config.toml
num_attention_heads = 3
num_key_value_heads = 3
head_dim = 64
tie_word_embeddings = false
parallel_block = false
init_std_o = 0.00595
init_std_up = 0.0342
weight_decay = 0.076
batch_tokens = 65536
Below are experts of layer 7 (counted from 0) of a mixture-of-experts language model. Rows are named up (a neuron's input weights, with its number) and show model dimensions 0-127. Each number is 128 + 24 x the weight over its row's rms, rounded and kept within 0 to 255.
Before each expert's rows: a language model's description of what the expert responds to. This comes from a sample of Wikipedia text that the model never trained on.

# expert 15
It responds to: Common verbs, question words. Pieces of question words and everyday verbs, phrasal words and spaces in narrative prose: W-her-e, W-ha-t, make, able, change, turn, lead.
up7 [112 124 118 150 157 138 118 147 114 119 173 185 173 106 158 136 139 170 119 118 121 107 124 122 120 120 104 136 126 126  90 156 138 120 133 154 115 143 134 130 131  54 131 144 127 157 113 101  93 141 129 123 143  98  91 115 134 125  98 116 121 111 114 168 132 154 162 138 122  93 111  81 127 156 143  88 144 135 134 152 125 100 152 132 154 171 183 134 159 104  80 144 134 129 142 141 147 100 141 119 124 167 135 117 119 128 136 103  97 109 113 132 101 107  81 122 157 112 167 136  94  95 102 185 128 118  95  95]
up8 [141 154 126  94 112 126 126 137 166 136 139 139 160 122  73 118 143 156 198 126 133 120 112 117 139 116 159 145 120 129 119 122  93 112 133  97 133 155 174 133 155 131  80 134 126 122 119 153 115 106 131 111 156 163 142 111 133  82 115 115 129 144 105 137 152 125 135 143 146 151 149 100 120 141  98  86 117 104 152 125 127 130  69 157 166 145 145  95 157 120 174 135 136 164 133 128 122 132 120 111 132 114 118 128 175 104 133  90  71 178 145 121 114  86  86 159 121 113 117 136 123 132  80 158 148 109 111  85]
up9 [134 131 120 127 121 120 133 176 162 113 125 162 117 145 112  95 135 134 109 114 135 121 112  94 164  77 134 120 136 145 136 141 124 119  96 161 131 164  83 128  84 132 122 102 111 120 153 164 192 125 134  86 128 138 104 125  68 138 151 148 126 128 109 110 124 137 137 157  95 116 130 123 137 116 120 148 142 115 158 158 107 148 107 152 132 163 117 139 132 107  98  49  97 119 129 152 107 125 118 127 133 142  85 117 139 186 124 116 131 143 123 123 114 213 125 103 134 151 101 125  95 116 107 152 123  87 133 136]

# expert 38
It responds to: Names and proper nouns. Common given names, places and name pieces like James, London, Gold, ull in Bulletin, plus closing parentheses and line breaks.
up8 [137 114 157 139 133 128 101 119 157  50 140 139 129 165 128 110 132 136 103 119 146 112 169 149 125 118 125 161 125 123 106 133 146 141 100  94 109 128 105 134 153 142 119  99 133  96 136  76 183 141 119 112 118 184 113 125 121  69 122 106  70  99 128 133 135 111 112 151 174 138 138  87 124 128  92 140 181 157 133 151 113 158  98 114 138 129 128 137 129 103 153 120 127 150 114 147 122 130 103 177 104 169 145 133 163 135 112 101 134 116 130 138  75 140 132 133  99 149 122 149 149 134 113 180  97 148 128 133]
up9 [116 172 141 148 141 100 122 140 129 115  90 159 112  82  90 106 122 141  93 142  81 174 157 139 125 151 112 142 159  96 111 111 132  87 107 113 152 155 139 122 104  98 113 118 150 160 111 140 170 128 128 120 123 177 146 132 118  99 126 101 128 136  81 133 133 124 138 103  93 128 130  92 139 149 113 123 119 185 120 117 185 180 127  91 123 143 131 135 120 134 131 157 139  83 129 146 134 134 154 106 103  82 168 147 162 150 128 108 132 143  89 106 139 147 137 133 144 127 122 120  92 144 131 101  94 104 173 102]
up10 [130 113 103 117 171  92 129 103  78 151 118 107 112 164 130 118 120 153 130 128 138 128 125 115 147 144 115 158 169 126 145 145 102 127  99 138 130 151  89 151 157 156 108 124 163 154 120 101 134 109 166 130 153 147 134 120 124  99 120 128 169  99 146 112 155 126 124 156 153 151 134 131 178 136 176 137 131 137 131 142 112 115  89  89 114 114 169 123 176 111 165  89 121 144 136  71 159 126  99  94 156  89 121 109 109  94 129 144 165  80 113 113  98 152 142 129 114 118 136 128 116 120  68 126 151 173 120 128]

# expert 18
It responds to: Sentence and taxon endings. Full stops, table pipes and Latin endings of taxon names in classification lists, e.g. Actinopterygi-i, Felida-e, Methylobacteria-ce-ae.
up8 [125 143 118 137 132 130 100 131 113 122  74 166 152  68 129 102 110 153 144 121 109 137 142 139  84 153  79 144 136 183 116 155 136  92 130 167 110 168 133 159 154 137 126 126 144 130 105  86  99 113 150 123 110 152 144 160 139 121 122 125  92 171 120 128 118 177 131 147 132 136 138  85 110 102 140 154 157 105 163 159 137 119  99 103 106 120 116 100 127 167  82  71 115 144 118 119 110 145 134 138 155 133  78 105 120 185 125 134 148 118 145 153  96 120 153 138 122 132 130 142 113  78 120 117 130 145 126 119]
up9 [160 150 119 101 108 126 134 120 163 120 132 167 111 126 124  87 160 104 148 107 142 101 149 139 155 165 105 110 105  90 142 170  94 157 168  96 166 140 157 159 179 144 168 175 127 153 112 132 118 136 109 158 136 151 118 134 114 103 144 113 115 157 142 111 125 139 144 134  89 116 139 143 109 140 145 117 105 116  91 124 154 141 107  95 135 121 154 135 117 122  82 101  99 125 140 166 140 133 102 156 170 108  77 111 155 115 130 128 121 108 148  75 136 154  97 148  70 170 143 121  87 134 116 125 139 133 112 137]
up10 [116  82 107 108 109 137 105 143 160 131 145 168 157 146 138 125 165 123 136 149 171 128 133  96 108 134 111 131  84 149 107 133 113 192 141  86 105 135 141 125 161 101 103 137 156 161 113 125 135 144  88 135  94 133 158 152  99 130 118 130 143 103 144 153 143 168 138 117 145 128 118 135  97  69 121 179  80 175 172 122 151 152 126 132 105 139 182 111  80 117 125 123 161 104 118 152 148 136 118 139 150 127 114 122 152 104 117 135 143 117 136 109  91 128  95 103 123 157 159 108 103 121 149 120 100 156 131 107]

# expert 31
It responds to: Capitalized name starts. Initial capital letters or first pieces of proper names in lists, such as Red Sox, Douglas A-4, Stadium, School, Museum.
up0 [107 118 124 119 127 154 118 177 118 121 114 102 121 154 113 144 105 115 121 106  85 153 112 170 122  80 185 170 134 129 102 129  77 113 109 168 126 137 167 110 106 142  78  81 140 140  91 125 160  58 128 127 142 117 125 126 127 131 130 136 141 137 159 156 120 141 139 140 124 147 115 157 140 102 127 122 135 105 111 117 156 151 162 108 130  64 121 171 137 113 193 126 125 153 107 139 122 146 136 153  97  95 163 120 120 159 140 137 139 118  96 122 118 152 106 138 125 141 127 113 125 139 105  99 170 141 126  90]
up1 [182  98  86 131 118 119 130 123 156  95 132 174 101 142 139 119 135 118 129 122 137 113 147 158 131 121 121 155 135 128 106  92 101 123 129 102 138  96 150 105 129 131 134 128 118 113  90 155  90 105 136  76 152  84 121  88 130  98 229 148 113 147 120  80 160 124 150 135 133 126 139 138 107 147 170 110 136  99 102 130 138 166 142 120 122 109 125 151 129 111 140 107 117 116 117 142 133 134 130 138 163 166 103  72 128 103  95 167  84 146 169 123 127 124 145 109 121 155  96 110 137 130 128 127 146 123 163 144]
up2 [128 138  82 131  99 118 135 132 121 120 178 148 143 145 128  92 104 125 191 123 129 104 157  91  75 158 132 164 129 111 141 143 103  94 130 137 131 145 157 117 121 112 104 121 163 128  85 120 147 121 143 131 126 147 129 141 122 121 135 163 131 148 134 111  85 110 129 160 131 125 139 110 101 134  93  59 149 138  93  78 138 128 119  98 147  90 132 170 126 175 104 157  90 129 118 144 163 102 124 137 133 132 152 139 119 126 123 129 174 163  99 117 128 169 132 126 129  90 109 144 146 146 126 148 173 137  70 122]

# expert 30
It responds to: Word-start fragments. Early pieces of words and names, such as re, gre, er, har, and words like part, role, appear, e.g. con-gre-gation, C-har-acteristics.
up1 [139 145 119 181 140  82  89 132 163 131 110 121 112 176 114 127 172 132 141 138 137 116 158  99 108 127 123 119 127 159 132 125 142 149 140 169 169 123 113 185 109  90 131 147 137 115 128  95 182 124 117 102 123 132 112  88 127 133  91 142  66 102 127 101 151 122 145 134 189 115 139 165 126 161 118  98 171 136 127 157 153 142 144 146 134 121 130  98  97 113 123 131 105  78 121 119 125 142 116 120 130 103 126  94 166 110 111 123 134 158 115 134  82 103 111 148 110 135 108 153 146 146 163 142 104 163 124  98]
up2 [137 162 126 138 107 121 133 103 110 134 103 126 123 134  86 116 106 150 179 110 103 150 162  90 132 121 139 114 107 122 155 132 161  84  63 103 132 150 139 123 142 186 134 143 139 120  78 153 118  96 103 117 119 159 147 107 130  67 124 112 116  93 120 124 179 135 133 129 145 127 129 126 160 113 138 183 110 100 148 140 108 178 101 112 108 129 119 141 150 100 114 138 140 146  81 151 128 154  85 155 124 182 100 139 175 141 166 132 157  99 140 153 129 131 110 134 128 116 118 112 113 134 133 144  95 126 105 130]
up3 [178 185  79 119 127  91 186  99 143 124 145 150 118  80 101 151 172 169  96 103 111 137 141 128 124 135 113 129 130 140 126  94  90 124 121 111 165  92 162 105 135 145  93 103 138 139 149 137 169 155  89 130 100 123 155 150 116 156 135 126 117 124 124 141 133 142 117 148 146 125 138 139 192 123 176 137  94 143 130 129 139 166 117 146 128 128 148 148 135 116 150 142 119 103 111  82 136 170 104 116 118  99 127 105 120 122 134 190 117 140 132 125 116  94 146 145 123 156  91 118 135 119 129 111  85 140 131 101]

# expert 6
It responds to: Articles before nouns. The articles a, an, another and bare spaces before a noun, often after verbs or the, e.g. starting a career, their judgments.
up7 [116 133 140 142 155 121 101 130 143 124  90 126  97 156 115 124 133 104 157 137 127 121 117 134  87  76 148 135 111 113 126 147 150 115 116 130  59 121 133 142 151 135 121 124 126 110  73 111 127 152 137 135 139 140 133 147 130 112 137 100 140 121 166 139 131 108 139 137 143 117 140 153 132 184  86 119 172 118 172 132 163 119 138 130 135 135 102  96 101 137 141 184 169 126 129 100 130  94  99 190 120 159 128 117 128 106 115 119 118 205 116 149 108 161  94 133 151 125  96 189 139 114 100 132 147  90 115 109]
up8 [172 108 137 163  97  97 116 143 182  76 154 140  76 135 146 108 159 171 128  96 115 111 136 172 140 138 126 192  83 163  99 118 118 148 152 162 111 113 144 121 130 154 120 116 141 115  96 149 143 121 119 119  83 165 136 128 153 132 159 137 129 198 136 128 111 127 144 129 119 117 144 129 140 136 156 100 150 139 133 151  92 116  94 114 138 117 133 144 107 163 173  74 135 138  72 101 116 135 118 152 134 138 110 145  99 122 116 145 103 120 138 124 160 101 108 111 141 136 133  97 128 127 103 127 149 121 146 123]
up9 [134 111 122 114 156 124 102 130  82 157 107 140 111 180 144 116  61 155 134 144 123 103 149 101  90 129 115 151 138 112 115  88 156 136 119 138 140 140 128 146 150  62 104 105 132 125 130 131 133 130 110 124 146 112 145 106 146  94 131  99 107 124 160 142 120 165 167 148 131 103 126 109 102 121 102 154 160 122 105 132 113  93 146 120 140 121 130 126 159 101 170 149 112 138  45  74  98 104 131 102 137 138 168 158 140 120 118 155  97 137 104 136 117 146 122 139 129 128 132 150 179 139 145 158  84 126 160 119]

# expert 5
It responds to: Mid-word n pieces. Inner word pieces, mostly n after a vowel or consonant cluster, as in Pen-n-sylvania, concer-n-s, inst-all-ed, calligra-ph-ic.
up4 [142 137  90 131 120 138 131 148 191 144 172 170 160 137 114 135 112 143 101 103  89 137  88 134 137 173 123 135 111 126  87  92 160 106 108 158  97 152 121 180 127 115 103  98 117 139 113 127 152 126  95 124  96 103 138 123 129  72 137 136 132 166 140 145 145 127 137 150  89 139 141 104 160 120 170 125 154  49 143 156  80 106 115 118 102 124 144 119 105 124 130 135 107 119 117  93 120 137 138 155 140 102 146 122 135 156 135 119 106 135 114 146 136 159 177 134 163 116  92 129 162 159 122 135 137 153 122 130]
up5 [135 102 129 118 150 136 137 155 178 135 125 135 132 132 163  94 130 107 103 127 141 143 148  91 121  88 145 133 128 141 116 131 146 146 150 144 153  96 146 136 111  88 139 126 124 105 102 141 112 121  54 149 111  80  64 143 131  97 159 169 134 150 159 152 101 128 136 104  62 132 126 119 171 134 126 139 121 139 155 135 152 132 139  89 141 131  86 144 147 120 131 154 117 156  96 154 161 121 141 104 113 137 119 112 127 102 125 151 125  84 132  90 129 165 135  73  93 146 133 126  92 148 113 163 149 143 141  93]
up6 [128 168 136 133 166  95 121 119 124 115 134 171 116 113 129 125 124 122 145 155  93 114 122 100 113 101 130 147 156 161 142 105 144 147  93 177 146 101  88  82 147 175 136 129 123 104  74 126 166  79 130 128 129 132 159 108  80 109  89 154 119 158 145 147 168 139 133 116 140 125 188  97 134 134 143 143 154  93 131 149 150 133 132 113 133 126 118  99 140 107 123 142 130 111 117 149 137 142 125 137 133 119 116 110 125 111 103  71 150 130 138  85 116 156 129 128 105  91 138 107 156  89 176  81 141 167 117 111]

# expert 23
It responds to: Plural and noun endings. Plural suffix s and endings like -ers, -ies, -ations closing a noun before punctuation or of, as in years, Critics, engines.
up4 [171 127 165 105 150 118 126 133 133 119 112 127 186 106  90 134  98 119  91 132 145 178 175 101 109 102 165 110 124 109 125 143  78 112 142 165 114 121 141 124 128 204  96 158 160 118 103  86 105 116 124 128 120 140 114 157 145 124 124 101 165 112 119 122 146 139 155  99 114 144 180 111 127 148 124 158 136 111  92 118 158 133 102  99 166 146 101 149 128 161 158 101 104 120 138 112 140 107 157 151 107 148 166 104 102 122 132 151 115 131 143 148 124 115  72 121 111 149 125 119 146 107 132 100 108 121  97 123]
up5 [134 135 113 135 166 135  92 148 114 123 127 136 162 125 155 153 128 155 129 147  88 154 152 160 127 135 156 138 145 126 121 123  89 169 106  96 128 131 164 115 104 129 110 113 111 174 112 134 148 152 168 103 131 142 147 126 130  99 187 120 106  75 128 130 139 152 135 140 154 122 129  93 128 137 129 139  82 108  82 157 159 145 111 115 132 118 135  89 140 137 142 140 106 106 115 141 135 137 105  73 131 140 117 124  96 158  88 110  91 123 106 168 138 150  61 161 109  78 134 180 109 127 129 133 119 100 104  97]
up6 [141  86 111 154 152 120 111 138 118 146 107 121 142  81 105 130 101 108 172 129  85 127 144  71  88 138 131 118 161 101 128 121 119 124 134 114  81 107 132 167 113 110 117 125 135 125 103 113 158 116 152 172 107 102  94 123 120 135 112 145 122 105 131 111  84 113 147 125 147 103 115  87  87 158 155 125 130 102 155 150  98 142 178 126 140 141 154 159 200  92 151 131 158 165 116 162 164 124 135 122 144 137 124 147 169 103 121 125 152 153 126 143 114 170  88 131 159 138 145 123 142 116 131 119 108 132 129  82]

# expert 52
It responds to: Early letters in compounds. Single letters or short pieces early in words, such as framework, pearl barley, above, plus ' of', years and centuries.
up34 [122 101 130 160 136 111 134 147 169 129 102 110  94 113 151 151 109 181 140 135 112 129 181 143 132 144 156 156 149 159 107 107 141 171 123 123 122 125 110 146 131 126 129  93 100 137 124 148 148 122 151 132 177 129 121 125 131 119 149 125  97 176 123 115  99 146 160 137  99 110 103 152  96 152 127 100 109 143 183 104 108 155 156 115 182  84 113 101 139 107 155 145 132 162 106 156  97 120  99 138  86  98 120 128 122 108 137 138 129 127 128 115 124 123  61 103 138 134 107 134 171 152 121 122  83 185 129 108]
up35 [ 97 135 140 127 118 112 152  94 113 142 148 139 144 122  98  97 123 108 119 128 126 129 147 143 142 115  98  88 115 142 118 131 160 121 131 101  95 131 148 148 139 103 115 186 166 168 125 130 113 138 147 101 124 132 123 145 166 108 121 116 142 123 175 124 152 109 135 179 126 129 150 124 161 147 165 129  97  85 108 136 129 150 173 139 150 130 162 134 122 104  99 146  85  73 117 140 130 172 124 143 141 115 101 148 151 136 102 148 162  95  56  86 107 147 112 110 135 116 124 161  97  84  98 119 153 134 153  87]
up36 [112 140 123 113  82 121 109 102 160  82 109 106 106 114  93  92 173 145 140  96 110 161 158 110 153 126 159 127 143 134 106 131 109  92 147  78 139 135 104 152 124 110 103  90 113 140 107 123 180 154 120 139 123 156 121 122  83 156 101 114 120 144 106 149 105 113 164 106 134 146 127 151 154 120 150 108 160 147 159 174 175 162 154 142 126 119 142 126 137 104 136 102 159 155 151 168 120 129 112 118 139 166  67 142 115 153 130 112  97  95 127 135 104 141 133 129  91 114 119 132 141 102 159 134 109 117 117 177]

# expert 36
It responds to: Year starts and ic. Century digits starting years like 19, 18, (19, –19 in dates, plus the piece ic inside words like municipality, caricature.
up0 [126 177 114 151 123 144 130 101  85 115 122 150 105 143 140  87 142 114 160 103 143 149 156 119 125  92 118 169 116  88 121 112 139 152  81 167 106 144 135 138 104 152 137 143 166 115 121 104 153  96 135 167 110 151 144 134 103  95 132 178 144 162 155 143 126  97 111 121  97  90 139 117 128 125  90 176 117 110 121  98 134 147 178 132 118 134 147 128 103 145 156 132 109 107 128 134 106 110  87 154 137 140 181 119 150 109 149 142 122 148 156 129  98  93  85 135 154 145 131 168 152 133 117 143 147 176  96 108]
up1 [138 137 122 111 110 123 134 153 118 125 123 123 123  95 102 136 169 171 109 121  75 109 107  99  65 134 152 131 156 154 140 126 132 117 112 103 149  92 102 128 122  90 153 148 118 186 107 112 135 138 157 124 143 132 135 151  97 144 110 120 154 150 115 138 145  89 118 122 106  98  85 185  92 162 159  71 137 135 121 176 138 114 184 127 184 140 133 162 137 129 123 122 120 130 135 167 134 133 153 136 151 117 129 131 131 169 115 143 116 106 105 111 130 100 112  87  86 105 153 146 141 124 111  97 111 135 122 153]
up2 [106 103 179 112 147 144  99 121 111 123  73 146 133 125 165  96 100  94 136 171 130 187 108 124 106 156 181 202 136 181 145  83 122 130 114 170 117 121 142 135 104 101 140 129 102 122 110  83 166 134 118 145 110 134 110 122 112  84 138 119 129 141  88 167 149 159 117 153 172 140 136 114 138 152 141 117 135 119 124 132 149 139 145 128 149 105  85  94 133 132 128 157 123 132 138 123 130 154 111 137 100 116 135 101 132 120 109 112 104  93 118 129  90 137 156 153 103 123 102 148 106 115 130 133 131 140  87 100]

# expert 8
It responds to: Word-initial capital pieces. First piece of a word split into subwords, often a capital after a space, as in Te(chnology), Sp(itfires), E(st), Ta(il).
up8 [107 148 140 119 100 148 148 116 135 116 127 134 128 145 134 116 154 108 145 132  93 126 135 110 126 141 183 155 112 149 114  93 156 157  67 124 123 129 107 158 113 127 148 130 108 134 119 154 151 103 147 126 117 123 145 119 130 108 142  79 119 139 107 156 145 135 129 156 156 126 156 104 163 208 105 139 146  88 176 124 112 126 130  90 204 102 121 128  91 124 132 128  99 109  78 116 156 106 147 121 137 124 132 110 151 139 112 111 114 121  93 136 149 158 143 107 166 107 115 151  88 125 120  80  99 163 128  93]
up9 [112 118 125  61  93 117 114 133 129 117  75 120  93  76 122 152 158 122 146 107 119 139 125 109 146 127 133 108 137 188  68 154 189 153 111  95 153 142 154 140 138 140 115 160 121 163 124 113 176 111  71 123 149 124 118  96 132  97 153 135 131 130 170 134 108 157 140 128 129 108 155 133  88 129 152  81 143 147 121 123 130 134 105 126 100 111 128 180  99 130 153  95 146 144 114 119 164 154 125 150 145 101 128 147 103  73 139 132 104 148 133 150 119 144 116 137 113 127 121 133 107 130 144  95 131 110 144 126]
up10 [162 121 131 143 125 120 165 148 156 132  98  90 118 120 116  93  80 156 130 134  92 124 175 164 127 117 100 140 145 108 125 130 144 129 104 130 126 107 147 129 170 129 149 100  99 140 133 121 105 115 103  97 164 140 104 163 131 138 125 150  96 118 113 134 115 142 138 162 144  75 159 105  94 142 103 143 129 102 149  94 143 128 145 141 163 107 159 146 104 135 155 193 121 137 122 150 159 120 126 102 106 116 103  92 135 126 117 148 156 105 138 160 121 120 154 173 132  94  99 119 140 172 116 169  78 175 161 105]

# expert 49
It responds to: Institution name words. Words starting institution or team names, such as State, National, University, Warner Bros., and the, plus pipes and semicolons in tables.
up7 [134 130 128 140 141 143 162 168 108 146  89 103 145 122  94  91  79 111  84  98 101 162 129 129 155 164 144 107 108 109 156 155 116 101 109 112 136 131 127 144  90  76 144 120 133 160 114 134 133 143 116 181 129 110 151 146 139 142 119 115 160 123 143  81 106  82 149 124  71 131 139 121 100 136 117 132 148 166 113 129 123 161 103  96 134 151 129 127 108 131 156 135 132 162 148 138  84 124  81 126 162  94 158 102 131 120 119 118 101 194 106 138 143 155 135  93 138 111 135 132  89 133 137 144 142 110  91 113]
up8 [104 142 144 158 109 100 131 140 183 127 129 126  96  83 129 154 124 100 137 173 103 161 145 116 145  93 136 103 106 136 112 101 144 134 130 113 152 165  96 108 121 142 104 117 152 119 109  92 103 137 133 122 100  79 139 105 125 129 127 133 146 112  89 148 181 152 132 127 142 136 148 130 119  91 141 120 135  85 171 118 126 105 185 104 164  81 121 129  94 134 143  80 119 171 120 135 111  89 128 157 151 185 133 160 111 153 111 106 103 131 110 157 144 157 124 134 120  96 121 121 112 136 104 152  99 158 149 104]
up9 [155 134 129  90 122 109 131 128 106 130 104 146 128 126 143 102  92 115 150 101 167 140 126 118 123 155 159 118 150 128 159 162 131 125 102 114 129 160 136 133 125  96 111  85 105 144 117  92 122 138 110 114 162 130 162  96  99 113 179 172 107  90 151 137 118 150 122 133 131 113 113  72 144 127 137 179 111 162  80 131 136 141 114  63 146 175 121 120 168 141 160 118 145 127 128 158 100 135 121 122 115 110 153 112 131 111 107  92 140 157 102 146 123 125 107 161 132 136 113 192 133 117 118 116 104 174 152  79]

# expert 37
It responds to: Pipes after cell values. Pipe separators following a number or name inside results and election tables, plus word starts like con, st, form.
up0 [131 108 139 176 160 133 119 153 129 104 110 115 126 114 128 118 111 137 146 127 121 146 127  93 137  65 124 148 127 101 137 130 166 147 153 178 136 104  97 106 129 163 138 101 134 124 108 148 128 122 121  80 161 142 121 112 104  81 112  94  80 123 125 143 121 179 138 132 150 184 137 133 117 114  87 109 134 101 132 139 184 147  87  91  81 114 149 151 123 115 120 148 152  81 167 184 116 134 132 100 129 129 145 106  99 166 161  98 149 124 138  93 127 140 120 141 104 164 112 125 129 131 137 110 147 147 127 140]
up1 [118 129 151  97 107 152 115 171 117  96 131 141 100 140 124 101 122 100  98  96 133 155 154 135 135 132 170 136 112 127 125 149 142 115 124 103 120 126 145 176 158 129 152  83 138  91 106 108 140 152  86 153 133 119 124 125 155 134 140 105 122 112 107 102 145 197 130 147 191  69 135 133 141 126 117 149 135 140 134 146 120 113  99 118 132 146 120 119 133 107 107  78  82 120 147 106 148 143 158 168 138  87 162 100 151 126 125  99 115 154 132 122  71 166 106 141  83 143 118 129 108 110 150 119 102 172 151 136]
up2 [109 135 112 102 121  79 152 107 101 151 174  96 118 133 126 130 149  88 185 119 141 148 102 117 146 157 135 130 165 132  63 115 148 125 108 132 112 164 127 177 120 148 116 170 168 133 104 102 151  89 147 103 119 117 135 142 133 101 144 171 144 134 139 160 153 114 136 142 166 117 137 104 179 136 123 140 117 102 154 118 143 137 102 150 117 138 168 114 163 152  98  97 170  98 119 144 142 119 114 132 127  79 137 106 127 119 101 123 116 104 113 141  93 123 141  89 139 119 128 126 109  90 118  83 101  96 111 104]